Weights of a small mixture-of-experts language model, trained from scratch on English Wikipedia: 4036 steps.
Below are experts of layer 5 (counted from 0) of a mixture-of-experts language model. Rows are named router (the router's row for the expert), gate (a neuron's input weights, with its number), up (a neuron's input weights, with its number), down (a neuron's output weights, with its number) and show model dimensions 0-191. Each number is 128 + 32 x the weight over its row's rms, rounded and kept within 0 to 255. Numbers have three digits each.
After each expert's rows: a language model's description of what the expert responds to; "mostly gets" lists some tokens that are sent to it at least half of the time. This comes from a sample of Wikipedia text that the model never trained on.

# expert 32
router:125189048178136060072112129161156105113165155142144181138143172157145142123071131115186089109077131118088137068107149138134153167105106126115183109123092133134113077116062177150138098044106125111081112138158143145125125144130079092115099057046112115118134158135131182157131145148127133091129120145115084149126177118090129122111096173136133132106112097097134129131127142152121132114168124083120098178072184125155168088086122106160202142143141140140166137115157127149137192098088116125137111117186128068093131145132073089113185149064120099084140144067159075132157131062111084101
gate1:139255124143113136121109128160160127098162149134080122167100070131151173112115139104122120160123075053155112090171077127091100110124175115154132106129137126141122123153127110138091116184182151103168137094120133118125122098141124178143053145146110129166116111089124096128157166122130088079202140157129101160131136161105123108124133185126087136088142135136124111105178147130095129106112132255159104129092122138140126150116080121119164137147167139105129163091090139102096174160179122158148103109120142121095130109129103153124124094141130107134079120148137154180159134132095164161
up1:136072135126113132156201175118120128219083098147136112132145160145143122171089135093161174080159174189085113110112137110114119100137113120119131156067146115172095188131150100164120110092155161140255165129118099132119156123155160116128161120197197133130153131123152166143151127129096174159107147072130104115169107101091133149123093107134129112141083159083106125120195046137138107127086086116101197083147097110147111159145148119114077135076160085172102156131167145095112151121138094117115149105173092094099123101114140114156108170132166091188100120154158168111120117109119109091
down1:128129152177164111163159162155101129112140139117120088118126163166098151138181147162123166112057134154080141140168131081101122107175194084145119123125122144198132096124105096085100142188134131177174036138170149161108173132017120084046168113116183107098109099136157114123117117125132115151120084135072150122104127114177107132128114049176114156097093083140203117161151125137171161069039163095127133157120175087168151138125094137132155106185122154123185093100133066132133140090127084177090151137121130151130117125144134109147130095118123141116129143151116133072138090103131154115
It responds to: Census and stats tables. Table separators and cells in demographic and statistical tables, especially race terms after percentages, such as Pacific Islander, American Indian.
mostly gets: "|---|---|", "|---|---|---|", "LINEAR ", "Independent ", "Population ", "Average "

# expert 58
router:171099104108136166154176144156167104073130172120142090146097159135132126122113098130145127082149128122089099091094183162105146153107130114107152100130212130164131162133079133106090151078116096171106117171157177135074129175115089068099118186182163133124125127138131177122100103112079151151083091076110078118197124119140130147120107133134130139069126111183148152047079153158092087132142071100114190147147071197138092151147183094113071140073176139102139168138181133076135073096111133111096143140134122150121162155140063137083113140109135062169135144140091115120164153108136155073
gate1:125255123157116142160155080120084122160158076100073159123126125131118109126089153162159113208134177100167155094179100153127122110135091127163107140143134172101113153213121126135117129147104195160111130099128078177159101076104143089129115113122091138141132157129151114133138086124101111127139152158112088116149166083142139139116108104097103125153161166129092114125133126134125121142093134255142119154139101140084097160102135139144118126149168149154118141202122089117107134150112150144123098091094114081139159139167169138121137158127129139099123148131163160082131094091126079140
up1:168136106140147100069149141151175101133157169150120061091104115068136120149107163084052100128170067107137178110174159113119169157139121149103181142098131191134122157128140122093138143097080139091255135113136122083145134147133128126112101154126143170132146092097152128134134155123145135161140106102127136159098131064072094161161162102084135145112152087124128130073109135131193088130173077111140161108098122164102171111158173106160133117103114149101107099188163190135082115067117136128103110184121168112167145169119156152141074163160084161143165138139101138174167151145113088142
down1:144132092174084178103152117098139120108198028108092120103166128069154137104122175129169082142115161178176126113139071146050135105215103080091142085098134122060073089176171159118145150090139130159152118159130129166212122148119096140059158072127072110186116116094138103096180213051109132126116114147136115148132166143165126138135077146146086112105139119145115132179152123132146136095170131103154090182103192124121147107150107101141157162145148103141120150087139122177144149114159119165105119113173112154110130155140098111093122110105094146142145133130110139151146069084141097128
It responds to: List and table starts. First tokens of lines in bulleted lists and tables: line breaks, digits, single letters and word pieces, such as Opening them-e, 5th.
mostly gets: "iz", "il", "contr", "less", "rd", "Ass"

# expert 34
router:144148148171133159119147146161104103130172110110102118115132173090092171140104126109124096088120079156104116147058184139112104136119134087120131089162131129073124116157165168151156164140074142100085152156092125119091069141137101138078124105099097100113116183125132149101174107100123103156062126115124056105146190116060181114110079142099142101162122098170114142137059129182092094161183091134125061108069115159135092147168153151156095157074154152128108143148137122083146063080195150129126125098102068144162129131117078157117175042164128153185089094125115173100133105124073156162
gate0:255128131107141104078152112150131097109148127115154145175093108160119132138086189116092107143140141074152078117128155141134181122118099135154134142085086114184094117186160108075162177159130090156089130052096112140136139121079132083152106118111101123160154086098111103117129121147149123074142118128110110171135141147126099113095142148119097168125108112107089147111140171120124129143078255118158109171149127134083135145163106132102094134110100164149146130149152100104143114117137123118076100123145145104144146106178116171146105131128089141181101138161134121137101180053137169151
up0:155139111113099131095107153131077120129085111167125137129140123113157108115173131162129141127139121095108183162150111101133157118144160154132140121076098109140126132132146139134158129077090125255077124068115158151129128124143153117135110187136128117179124122128159112144152104107136162101144127124149056109142120146137069152124136140073081135103094102116129095165165174102161133130153151101163118159176131133138095129178150142103213140111100091139119212120114184128140160126083186149095145132152162156078135129094191101093114166132147113079159144174151108186132148108071160193
down0:185129096146186140078105163139181183194057107112185162100099110104157164135111175177074105092103150093176109074137116155134147096211119156118135187123134099201123130155111136153147169118060196109136132089108124123156124117139141139114086137078056085131145127131096104186156089163148130120146143200126101104156158162157135129133152086118108185127127100148168094165151125142152149147142147122166125196153150120118137069160150166153065103126146086126131120093089103173136146121135125111165132123101171173103119076120107161100087099086134192090118139137150142170177149095094094161
It responds to: Predicate adverbs, adjectives. Words after is, was or are that lead into a clause, such as responsible for, known as, such as, not, seems to, considered.
mostly gets: "such ", "known ", "later ", "said ", "now ", "very "

# expert 44
router:086158056053131093141151113125100093171137062165161113145102112150120104180068181065109138099099143140106176091161168141081114109110167142149144151134146083094110044124182102132090149160170103164104161140128072112086138140069092108150089084121111118179082144106136151132150147193110122110109120125158142106102189115092140072119162146140123130120118143120114155105101101118075091097123154198146098168151168122091202158122128110127167123145162134159114144177153099103104139141148090181161121104178136191133126139104080103194112129130100146055136124134139180143090139149197167113
gate1:097255140130109115100152091091101121117123118121127105141130120144158123158113126162125120156133110121102132119138141121121068127151154141161070162101110115106077146103155108131065100123176115149088156113133126155133147137118086129157153129162150135135102107117139155159145118150112138141170105107123138132120124119115172121081123113113121126125132138125121137108115118097091130168088144255101160138070176182108174174113167141076077134061127127158115101139126110169158151129113131183158131111118121159101129111138130105154099122123087155114108086141108094172135071150160171178
up1:094174108106089110070165062094090122116077070119146119088141157074102086165076129136136151145108077119090140116106146130107046103155152125193134139118085101132074123127104055110078082077173103143251158120143136096179150132120107167164128095130101145180093085077134164172104120178123166114149140161094158150127137127097150091075103147158188153142108163119111099095121110145118068141107160174087143115081171134097129135129183099083124120093103128133089140157120130156144137128129123150197122166183137160080126120137090096141085145124113120124142102119092105154113054101145140141
down1:141181169136125148104193179155137042098177172137125090139117135134141129076132108187078124142123134094114152112127125132122158119117160139160105100174086095188083099215089150121037128134112124133143125171083100120196121135103084152175175151146139136099149080104120134172137158126110164148136200112110098161129114154122111116159129138091074107141078081087171180103105149141128197138102106124076147095141059125152107194170102126152081137121119125115120133125149144115099179132175109117089161138191120112130097071118094125158158095059126118161135120111154134151122185082064152160
It responds to: Biography filler words. Words in biographies and sports careers, such as own, only, offers, gives, allows, a, with, including word endings like Morristown.
mostly gets: "offers ", "leaving ", "own ", "giving ", "allow ", "allows "

# expert 38
router:071170072078224103131169120126116118176143068143172155140094133168113095166061146110138162122089147126089141080126169156142118140121119125109102095163163106073142122119148108186086084172153109138111129118123107141092160161057097117123087088129135161170143150114158140153115160119101110089098105099129119143117178098154118090125117167157139127108100101138097153075103126149086105096078090115073165170155126145098112082077143077105167146121169122116103147162178112107056133105162050143115088067177114160193156083144098165128079097120127077129138151091068151154138079107155164158
gate0:255083155137101123127134148109123160148104113126100101086120188064126117102140132173123131138134142137110083114156135105096122110166134060124106147105110123171111156101117150135145123173167158177119152144127150158144069089159150179131139145118108144133123126146148128117141179122128111103155142137170155135140157108153155172089166100147134122131141143063174103132166134112139141122118255073097138081133185125143101130124097138148096134064116119133155142115155121174068131120139152087139101144157128073121162157153142160104139127098112147162127149151178158128099097089121145106
up0:108120149103141168108113156134126138158173131134167130075075136085178152108168120131122119150167160082122100085134120132066075140128204110166153135101116134130145126113133163082147139157110178255129115106106118111092101152091131145133074117126157128155083145108110116113171216159136112125175128112155162143119109173151149085169157110129063066054100130109131129133147155148099109138143144135099101078074102126135109120170106138115125113094125156163116147069156143127084154188165169130145138199143176128137130137203112183117162146097114165126157118180200179173084126090135116127
down0:188102168157125131105179170164178107165122106129136090233131123122135129110134156165137117086110193099138106135191153120065148159148150103138158130157133116088197121157119117113063082127118160202141164175174149163146108111126146193157116137149131096104129140091109144106066116101167126106147094114161163158145077131140098127103120130114088140198096104116168143161126141103090129160122180133116157147156137127122125216111118188150138112143179158160204067135134146096147165138122183119132121186091150100084148106201110069137150148109111112088038144117140145166127147102148123141
It responds to: Possessives and function words. Possessive apostrophes after names, such as Harold's, plus prepositions, would, was and table numbers, common in film plot and review text.
mostly gets: "66 ", "72 ", "would ", "you ", "up ", "ever "

# expert 6
router:113142101083187099123146099153143111179154168108115172140131110155139089123130075114126086140127100176104124078153189160139097152105122125105109102150158113116129141083185155144195162167085093110139077083147177157108115134150122133050113103148064150049149082154167158149115163148136120103123076103209142131174177153144125162095105143083124096100132092146131131087118151172119105156162075092152088190129203164149111108117187158114177123098158127124135169133111130098110115107089095136167139069102155127161200084154159133171119111139113176095124134092160178142154181118173169172
gate0:255151096119115089097107099135122135069157141156167125150148156117087080055109136125129153127128186150104141148146119136132100119146094136059082147080083155134081100137125113135148094132154135138143135150150145145171181100122183153119157159134109134151096120140152146172143152144113142095136146134132150093129137123118116134134135111114149103123112126104130121125114116112108125136121255178126099163128119097091152119125143083011112162128146136132138085145095107127116104166106117116074160105134117089135143108095109109149114101087139122128119120128119145143152111092137104106
up0:095120124075125140165182138112146072127130115091106100124124126123129174084145133147135155153095101116152097112113086069147098119100137093150119119175218129122182119074104124165097088129110128255097132117081152108094099142125080085124122110156097136110132150124111083082081141109125155129165133151113109129117094071109147141135127115135172137122116119142097108141145171095153130162110117106078172114216108171114110147082091170193113151093139140127108142132185170144104148115173123123171107143146091181107088127175123140154134170144158180134118093082133093139071095190116201115
down0:145124033123146091142175102167086153106167116122140099084098104071113140119076098206144183181080148144093113149070148197111161091183107121112178125087125166172143094082128170142140113127179089110153129108181105106098143103091135105122134122103072131136131118111128131139131117129103147096137121119097170075142135111112147093214133087117188121146135196121129093126160211137172146156148147119136118156059128113175165151134129138140112171113168161128091119145096118135120134095127138116171192090217141138092181158137124081132092126153063122077118178183103152106134137142120094120
It responds to: Quantifiers and numerals. Number words and quantifiers before a counted noun, such as two, three, both, many, several, some, all.
mostly gets: "two ", "many ", "three ", "some ", "both ", "four "

# expert 51
router:186095190102093150100116177178145123113072120171145117096111107141108132134145072144193096152143149109106093161147170142153141155123082132133112118164144132161133187144140117103142132098129160170099132101143089108121115138154094128117156183120167109069129090152135183116114094118119168091109141077125114144178017120149169166116099122110131099121095154147159135109146098102093115152065106116127152032155075162083082099154122169171079103085058143107135122123147158088145109188127110091139128105110104103144115148146140153088144085205184089216110151096130080086080107147138098149
gate0:255137097165094115115104115156115108133155142121098136147142154103172108140156157156105138131073154143117160106124077112074126127136144071124183138155130142141090157104113138135098109118091129111110151157098118121146081105118147122149149127090110142181146096171167060125151135170099166136112129136099092135113173162130126114097073146134103121153148142111111133127188163145127054097140255120155125139122138115122139098130143141086144150129154119122061159093083153117157151106131148165170135151097158141140123127145107086154118140146120118127139138162145147145147148137163111134
up0:150167116140076142168049129158151127072102159085128146121108132171187119092138144100144125039138130091158137108112147093141148139131089135076171101119183170072142208098124220116106146125134100255133136114101128115171099153138148153116118135114105138143140084139143105124136131126161132165111115058109119148106102107155117157117132105106147119125094124128105156064139105157122123098153120095101104159124134130130132067106108087122126110090074106106110149131104070080144147116110115133187187107098143111119064170159168124146161114124106143125057099110143164168130161110106107121
down0:147169158186077117145106089101139134143128182110167149119177166148116159078163087112182128117119139107179133162109087099117138112104100120083151151110156102202187084121134183155135188076167114145095083112127168072123144105139092156062095115129127081117111133118105122116101155082081155148075127135174142144129155087156121099164144165135152149144134154175089115163121140169105149156148148078086114102095081107098211144101113092151160102135080127125155119145086128155122109120093185108117091112103157126027188152157152151061161078102101131082160164133153094064107079114129096154
It responds to: Year stems and fragments. Decade stems 198 and 199 before a final digit, plus mid-word fragments and capital I, as in mid-1990s, transl-ator, I-cons.
mostly gets: "I", "ai", "million", "him", "Pl", "cal"

# expert 33
router:127142150086066125139164155166145114092150131164099127152073096090133057102131119116167154147168150134152171088114158142133158119118139128158101076108161108096118091114196105149102080081143107161072122162189150091048166166142089093124108131171152095078083165115137164171115114083123149128119098136118076113168166074140177116135115170175149139098097115132118178123116110174076094192091089103050131121131135157132108149073136040110112130089109082071112168123167152089127156115098103091137168097159080179141096144171067138132121113150121145124087151126079146114127094167137173151
gate2:077110251147102142158100122093195138120123094090094144081131111093169118117123027147133104121173113093105107131115126124137140169098161117147100104129132099143070154085132133155106118089133165117135136115132138219127158105111113135127120163174117111124172130161149069137124175149124139160096094128143142114171139119159173115161052148137104135143124122139146106112174034111122170177114151135247160089110132170131125139158134109130090116087109177120091132074125148136113066164126144095147082108165171130066192137114108170115129156137094104146128136177106123136090122093069107094
up2:110146142094099151140100130130149118060191093133152166145098116080150100114131128112171106079152135136166121157133125138154190188114130123107094135079113082113173122128133125078137122048140147118155255130133101148098152164131135181171125133105142131146122134130167157131116100126139145133107120119120106050132156130143127102198093112149145157067084079139151082141155087134135122228121163087095130093097148157118146126057098083146089121089108102091116155100105184125154133142124149113142173168143156124106109195196118116130120128120121140110101104164084094082127107135089128127
down2:159105192128113103141078094123121087108153110086170153099123142166151176112176138108168101102107151132139083151179151120098126121110132142155095110099146086102117180134091139123188173140133163118099137122195106088181100144187097113180107086169079107140169133080156139078187152107174146183161101157147109117133068177140116078131124092149143168131156165136142110152161132161075162109170130097126175127145054143126107095133112224133056138113099201107142124151132155130156130176127139148126126114131122146078125158130122154048144104134069135202124127117177109102174115152125110051
It responds to: Date years and countries. Year-ending digits after 19x or 20x in birth, death and event dates, plus day numbers and country names like Australia, Canada.
mostly gets: "Australia", "Australia ", "India ", "Ireland ", "22 ", "31 "

# expert 54
router:072158069139145133096172149133155097134163094153148112094134072131159077137062101147104077099060109115125145082084109171110139127098171150109123123158127110115149073125102126163172174105130091080130097121126085147125134175102096155136134088123110171108089172104162156151130114108093147110108084130084109081115200083139132104133129153104167156076072140127104120098081112153130082147138112107075140148094108207215117081098123078113183122180148108147067154115170183088122129088146128144113165116167060081158110102114101065173085148169107110120102143081106077120101131123172144135
gate1:105255133128099087121130099103087150136131106103091079124095143198165164081143159162119146094169150141142138131186088102124093112117124088117071148143114147105096171136172129128107136142136182137072164128151144108116133101111146098148111137115099145130137132104156143097085150188157114153109143133138160148161133144099143139117136160209109141155097129112180114150133191154060100142137116255133148087095138114122155122167045128125112132095173099141079169121148081131096142108145099080160173128106125089125110104125144127137110135173172140131101149136150128075161142105088153128
up1:150131125133126163105073129131208120071152113119139150079093165071115156116101132065115128127140116104183139113095140128140108126127153069087208107080172130071154152101113126092153175118109129091255145104121173100144130056139172093075125117115093132143150107182116129182162115154144087111116117134109122115116124110177119056089115049112102109175139170117124125120145115125168101143148092126136103166143126137122172084154135091146102138152117148116111089136142156124124094100200130139119151121073159158139123095056155121090132085093153165122132133145110089163070169173098104140
down1:129183098096091107144102125058088136127093121127152102055161138094132135134159097082147172142132106115134130127116105080085152064095119168111109116096166139110106141104154129166088118108107227104181119115106154169093152158157056156164140069144119070124134167175098095073107131130139128154116100146168101148133182088098164090148112071158091116112065134109092135139193124114157131105115156144160106132108123159093147103085113078101151116143081148150138114176097058092095150161081084153113107115060156154106167143156142140137135134093082076062128125112126123093145123213060143148
It responds to: Transport routes and stations. Words in railway, road and radio contexts, such as radio station, Preceding station, train, Line, highway, plus dashes and slashes in tables.
mostly gets: "ro ", "train ", "Line ", "highway ", "Highway ", "radio "

# expert 57
router:128095154167089090174107173153102122103108129120086111134095118159110157147201128161196072154090083095113116160116090079194138121082093137110089145178137123181136156151086178064093135078103105174138124105082138105101127100157102137126143125104138090156166104194098139139115188090150107080161124093156151138162033134142163157137111116139113128139153119122172081129129173145115164146143102099143089068115153103093114119099121113142092114111097136085122159142126096100159126157134149053169135137110138126078109158129153203094145106115163107173161110088203061087062141082091102144
gate1:144255137118188142205120165131133151143107141055141151189150114121202131139119129133117167135108169114149077133193093078121130126143128119115105136118143085143130177155141125116124125138138141091150101116146079152131139066171164130164160145158145113172132096170116133111104131167095102150138096125105161069129156149118110097148161156120116128163111137131151139145142153172161178180087117255138146128118114133139121186143149118177132131149149110093143066090097095111166121141175118102129094129113109157177183137120123176133115070130045124214116133098126143142082114111143123148
up1:115096189110128083116168167147116140095150123120138098134120049098110136135104122161129161168127153169175175153134137163127143146108099161155086119159122160142125104081180114129111147096085120124252158179110141099148092210129142100076106123094094075146130167127069147132165135151124168131116125147089081133128107101117145170090073112175131125137092158135160076141098054099143113079103140083155077130153099165122073154116093113121194086075139123127147071133140178150103148163131107126082122089089116133135116075090180149099133172135183121090172120147088138114150094168124067081
down1:077164103137099140139159111076101109106154145154107152066114115129124120132134175110172180155109128134113118150154111155179149110138083110142163125097108110123179104114145093128100062029198088146181193120121121178107170133119108160125132142122148105114136128082126121076092148086098164134179094141123105158142077111170178172159182104119148170122116147104147146165117103152158126127101121127098145105103182124126165148075145172101115145127120035114149145135130142151143118143102205142122164173195150085093086098118217098138147214162100126142089122135132090100141034124159111160
It responds to: Name syllables in sports. Inner syllables of foreign surnames and club names in sports squad tables and match results, such as Kli-mov, Sand-vi-kens, Rij-ek-a.
mostly gets: "Dar", "Su", "wi", "Tre", "Dun", "Mus"

# expert 56
router:153164059081055132111178121154048098178135078129135122135093112139203073151061104124137131207066114122126130075114163103103091088105124081121064121118112147098104106117141104192111094181159122140107136111107127091061140093176128097123129097157099141093172182142192139147126128141102139151158126100124140104176159087087179140134158160141124103100085126138124137129118084147135127129089111135120100147117171168135143123095192067173123179083143105148117134185143106133148151111139111169101140130193111153154144086129124177193092074155127082088107146108170142149144107179088158110
gate1:181255118106145114092126111116126125157142096081151094131092166204166101119145080137100139095177150141145115157120160132127098132138114123117156108178102164148109096106161150121076130161142198136113148160142111107126138159147133118135121102155149127114103157139094132138150123095131106117168165112148152138147156123101132126115108084178125085184092123149133109094107211138156173104155144255106146146124161130124072083109122125111128133139153107063174102120107136104175153108115129181119153122127161169177081077099157167153124108099094101118157121112112137079169125167154160151
up1:112129174193101138145062129085102092168122113095032124119082118080129130150095125130131202168160111127117117106120113140164047076129144119189119131187147115100129137160134075104181100123112147163255086092125137119127165125086116146113142098141143160115179121115123094103155150126146117133131100100178114118169110141114169106136161140096175132121176128123135143133161142143090085116141119167115142102122110170130082100092123143139136072112187106190088144150124085125123094117219090083196111109106111089144098113166130151142172119130130110144136094150181077132134108095111101154
down1:153103108085116096100142092108153193127111180092174140170120105163142120092147144049122113114132164124164114116134125137188111157138145128070108151130118120127138118107178123076148161138098132153046153104155148185128104129061127098182133122052176084159145099130132103147121140152126121163124057072166109114139072113093059088084152136157118142123112162101155168042106071185116106173102140166160119175144117139142125126130140121183054141100108116086154121114154119084136164090133150143112116132134114131074123095072149103094138072149103116067165103169061133112133207159151157143
It responds to: Commas and closing parens. Commas and close-paren-comma tokens ending list items or parentheticals, such as ), or ", or ;, before and, which, who.
mostly gets: "\", ", ",\" ", "\"), ", "); ", "\") ", "... "

# expert 20
router:104200073115194142125154152095103115215166085140143162126142112120155145168070130088077150161100150170164138083128144175098132132110158149136097117136122094096137061127203133187117086145128110111079202120109125128085154173072150119148127091108147146198101142121131127143129171150157089156127132176107089117127177150141168094066150148107123143127083077094080119078131152145090104135151118122163144166156146113150183147114168100128157149097155117168126114145144078148063141143141092165141131122150079143172183087099088081149090117163155139079143155121138162207171105097180133161
gate1:107255139130084147156146129143110179101104153110168121142088131126150122134156157098145124157121159149103108133138125070145124129149106152133107141084132133137109103075093119064095114153130117116093175183130156103150082071102133132140136104189120074110082122143165139143097131189109099131121175136123127113125118120125113140125096143176147135179086121117167170137196175123131124157112107255114120113126103118090189125150090142148135061130118066125207175088104126094109139134127114160115127114136089075090125141144146150116104119126121148148117096114102142081108108127118085093
up1:138126134137145180109102131148146068141149102140140195113135159152104168140100160090117147094152080129148106113082140152126146161126130109172164104146132172135155136129146160186170128145138135135255089058147097103103196185139079117129118142077168150132130162128125164096177158151159126141137095084151141121101105140153146142132108121110093085089132172099113124156060120111096086120174080095095129109120119115159099084129129097113137195092132182150129097153173142152148121155140128113103106149079174106152140120133201120152175109106128121093120079130205104179123159095115139131
down1:113160174117109152063127081077109194115087126090052089155100188121114124128125118146089160110159091172136112104168114191196106118083125129119152141087137177123145117092140161120145126097149107103165087163207158132087123098197086159164142139108133100109110107199102163122139157108124090126147057096172153134202103115091142174174111114112123113097090138094120108128136048164130135103084081161108119106112127132116160096123163129121104080119108145094088096178135167070121102147091130162178135092103158158159129081110148072040153108103103128142136113117122127092178097179100133144
It responds to: Approximators and connectives. Mid-sentence adverbs and conjunctions in narrative prose, such as about before quantities or topics, around, approximately, further, nearly, and.
mostly gets: "about ", "around ", "further ", "approximately ", "continued ", "nearly "

# expert 48
router:154137131097163165122170171160148118078168074098119156100075143111122122111085163122147155120160061140109186091152170188092143180115135068117084086141136173099131108142163115134135122135118125178100118149129095139117132156153099150101131147085118061155154183083163165161129085115121132139141075132188087142183140134144111131160131124174115111114091127164097148087118146125068098157142080159142073115134120195182118079137162032127134139103159045088142083162165099105114128102067127124068119136087064133155085133131111168166119086184146092124113112084118118116155186171127110157
gate2:155127255099097100154125157171190135149144109142140104158172126088161136142117116088117078086136113136111137083110151168134180161158191121099106147138142139127089116155166135085128126132116116160152157140092153148150072160171126140100134144151093089114147119096107131154130123107077129090163108165125110122153147179135133117158127176144136148099128102145172148141186097087137129174110137154255119114125157126095172107146110109133119113123113148092110144162127120124168158091143093153122114128132117131108111112142133080113116116121103141096120167135095146149096122194146105162
up2:107130097133151159144128134106112129163093093088088160169115126098098109121154110115156187141134080112096087113122115152139106115124121137160134099131121021147160117099085169184132153065114148150110255088089141127116151123110103082170156123073154148165129122098108144145141026176154149148130122119134124172165090083132165109127148096076158148179153144087132141099073168104105182144164116142149113117112104091156092123084133141139131111091165090129156103059129088123110147154115126189094091194159120068110145123124119119157109151137140075117108155116121155140146129090105107068
down2:111121130112114121084150144106166126173176082141113125174191105125127173149092105166105095140069060083175132146108151055118124143160090115099118187087151136123060059177157149068076131111051149159091166155134123145137115115156093140147120113136122084123151136150139152159176071137205090112138192162123083115124184109153081172186115124167132120130112184149149086137118140138137098098153147200177115118134139105136150119161132127120099099072165106138118112109141136112130105147132090137133156142146191173098115134066103119117129071119124123131175192207168097168110123118086176122
It responds to: Line ends and figures. Line breaks, pipes, digits and words like years, history, As, However in lists, coordinates and durations, e.g. 23 years.
mostly gets: "years", "As ", "However", "history", "however", "out "

# expert 9
router:145083173170159058097080170151174121071125143198083139138101114134116085138104131104126092119148126089167157109135142121164157146138158098114151101129096122066130123101135148121166102096156081127086140164181086101081175170140118173100076096123087133122066150105164200137132098078156156115065119142090104144159151073114130126140096148175115078104127122155120159145106090098121060138150091066157112112099137169178177063114099057162138132118110066081184102130171129104149095076061135126093156110103080142105125172141118150114118105158179117148130106124133123096078160090154167125
gate0:255089143131146094119153135113124110161093132143157131131126077149096102180125178134135138138126133107149114092110076119130109146163154129173136104137095118107140156151105119143162128130135125135194104131143094107112152179170151170123117122080109151153073130134124163103077162083170166096154124139124159149153143179127163199100109136116116176130153152128148108135126152087110112166140255090148087147102143092106100105147129169155132088151139172099092108129163101105151144117096099143156133094121126088115108112124129077074120126152133176133148189120141091160104082097154136129
up0:108107147141098059129137105164167092121132113107182085155135117118163140107084158097169095138096099079108106124145111145104144161133128134123148124080172152089154140169071124119142126124203105255121145171173115112113149095128139130090165106091080087115113168103164172130187100099121181129072151171126146151167165104115135196123128113125146155080098113134146227093121107123115123128154085154112082151119080113156132094121118074166163142089165093116173103167184125121134095083150121117070134097146153057122069153071136130079055123131117145144104180154121131135090122118120106138
down0:082119165084162210089175117123127167110109119059114076115196089131134143119068101133075117094154148137143105186102180132124155154095108105101117146187187109167117148177113141173173109130187126189125131156147133142139084126113155090095100135097164185092103108189149131079111089144152181119109095083103083084135092194144130132196105142133092134126117107091104091095146185123106096144147181098106121119158112212127112108122120128148105141159132130141111142132062126107125088174099144061145105147168178162133110189150092163135117168112124151149093102126113169098178144129160177150
It responds to: Geographic infobox fragments. Pieces of coordinates, units, time zones and place-name parts in infoboxes, such as ft, cm, the parenthesis before CEST, and vice.
mostly gets: "ft", "vice ", "north", "cm ", "heads ", "(−"

# expert 22
router:054194061129143063186151107115121107166156119155087165157138088176146070138054119115139099101083089145133152118121130149146140148119147151120152101133058080137119082076114143161155161137208109111123136122141186097129147075116147144064118093171098126116128171118132114106104129136099160102171107117110112170136191084131134147149092134137120164080105085130109155089162147138136106054124140091119099183068150142118118173112090091136182131130120119094089172119183087066099163118158098204143123062154129123130173124108071101182136120135150123085158144156095185115158162132136105107
gate0:255121126127146172127191144119123114124144134083142140097144152061143158116115134111132132151121120075117161123138129094104119146117084141055134104116116162110070126132141188168100140117150161145107144105172111120145058105135132136145125098159148123077105135137155133111090154061156087164096122110144122122109122156099148134169171167114112059118108099212168131115109107100101140125068255131134152113142158135108094137131130136146104103151160145149133169149149156133144109155134162146161116086120125137135149114123135084108119086112151147126104094120151058148150082104130148162
up0:150139137104096121104171168108136122141132178166084188123146137084117180144144110114085117137171142106092134125138126196119123145099093166137116116126160141115096135143114102115118137112131198255142109112147090122125075122119136161097135123086102113113134125071097178153143123092143110084114162121132177134123160143124164136138208210156146098134148099138165083101106090150149121101107095142126102073121155162153116099172162139184146113160166171139107124186158170152161137168132180150141122138112098116152120078148120134107130123116142214128113124122158073149153141096135143120
down0:207131163155119086131072120133114117053150117140141120106115131098135128135171139066153112123114161044170134070108147121150099133069165103113143134119127113121095123200117147135151127130096117139158061117132117178179148165115150151143155118195147153134091109098176195131098134109135135134132161057144103185145125095162036055128075154174165104053150099106167172120145175167163152126158135123079108126121211124132123185166100114165106141124145082150111101129142128148142098095144164139118087160075155147126129134146140138134130075165095116141146102133184126096154177106120179192
It responds to: Modifiers, commas, hyphens. Commas, hyphens and of in prose, plus adjectives like Native, ancient, original and indigenous, notably Alaska Native in census tables.
mostly gets: "Native ", "common ", "inal ", "red ", "Mexican ", "ancient "

# expert 24
router:188057216134091078098123155159201102122118144095174167100135113116144167127117096086175100131137186085071130163168151083159132169103121106134098112111111077158110199101169150112169100127093124164093121129155131070098104086182121130168139168175161141140128128089107125107071162124132142094104080074117133116110046106157138170101129151110165175118149117094089140133134101148124133172141088126091132105137104157081063086154121148141080124058142149073159143111125075094121110138085174110108123080081122165120169160148156155072163134145119092175143145116123114098098177109098122098
gate0:255147076133086108162104133081086118159123110138139161182127097125119140109113114136161123131152154089100133145121100126133095094163192151163117126125072106155102070190130136082122156100136115121171088100089133155138157120108121098182136120133143153160075089138065148125134149090094119135128168130162129127135100085133136141128158149128137153160126135085120133143107121164128117142074255152174138193097123177079153140112093125108161122153136091120137134122092089166145109116111132113139119135097131109121166103140048143133158173106167106137152153129202073162087071116138120118
up0:116158177171130125124128107164160186120094139113100094122131173129110103162158170150097168151086164165134100142112133128126168142100119132072101173106154094119110148172185076163106095109108116255114132167076090112127141109164133097114091132142151160125126160112157153158128079154090102182176107109079146100125197150128154105170139183070105111108080149151129116095129183143113145122129142142146188101132125078160138145102144198102109116149161131139149114128153145127091117185142152136142106110133111118132118133104183106119133077127150158139121090139142172115112137067146144167
down0:145160100121099091139095150121119097185099133106122114166218091137069144147114136142124226134083158104159151151138180075173136123106092101136135210133123117106179133124122139116110124153084154154135099131165099050132105127160161131176166079126114162115113139163162156082105156147118071174118155183113133100118142104099119152127209073086159079126147109114075111095150064116100171086195182188148133141083173120123144144173168105075117148138092109136092110112164112155134104146121112161130165127103117108109098108066138095118070086095149146122136181171130106091168175157093135131
It responds to: Thousands comma in numbers. Comma inside large figures in population and vote tables, e.g. 2,504 and 43,319, plus odd fragments of foreign words.
mostly gets: ",", "ard", "dep", "con", "res", "aj"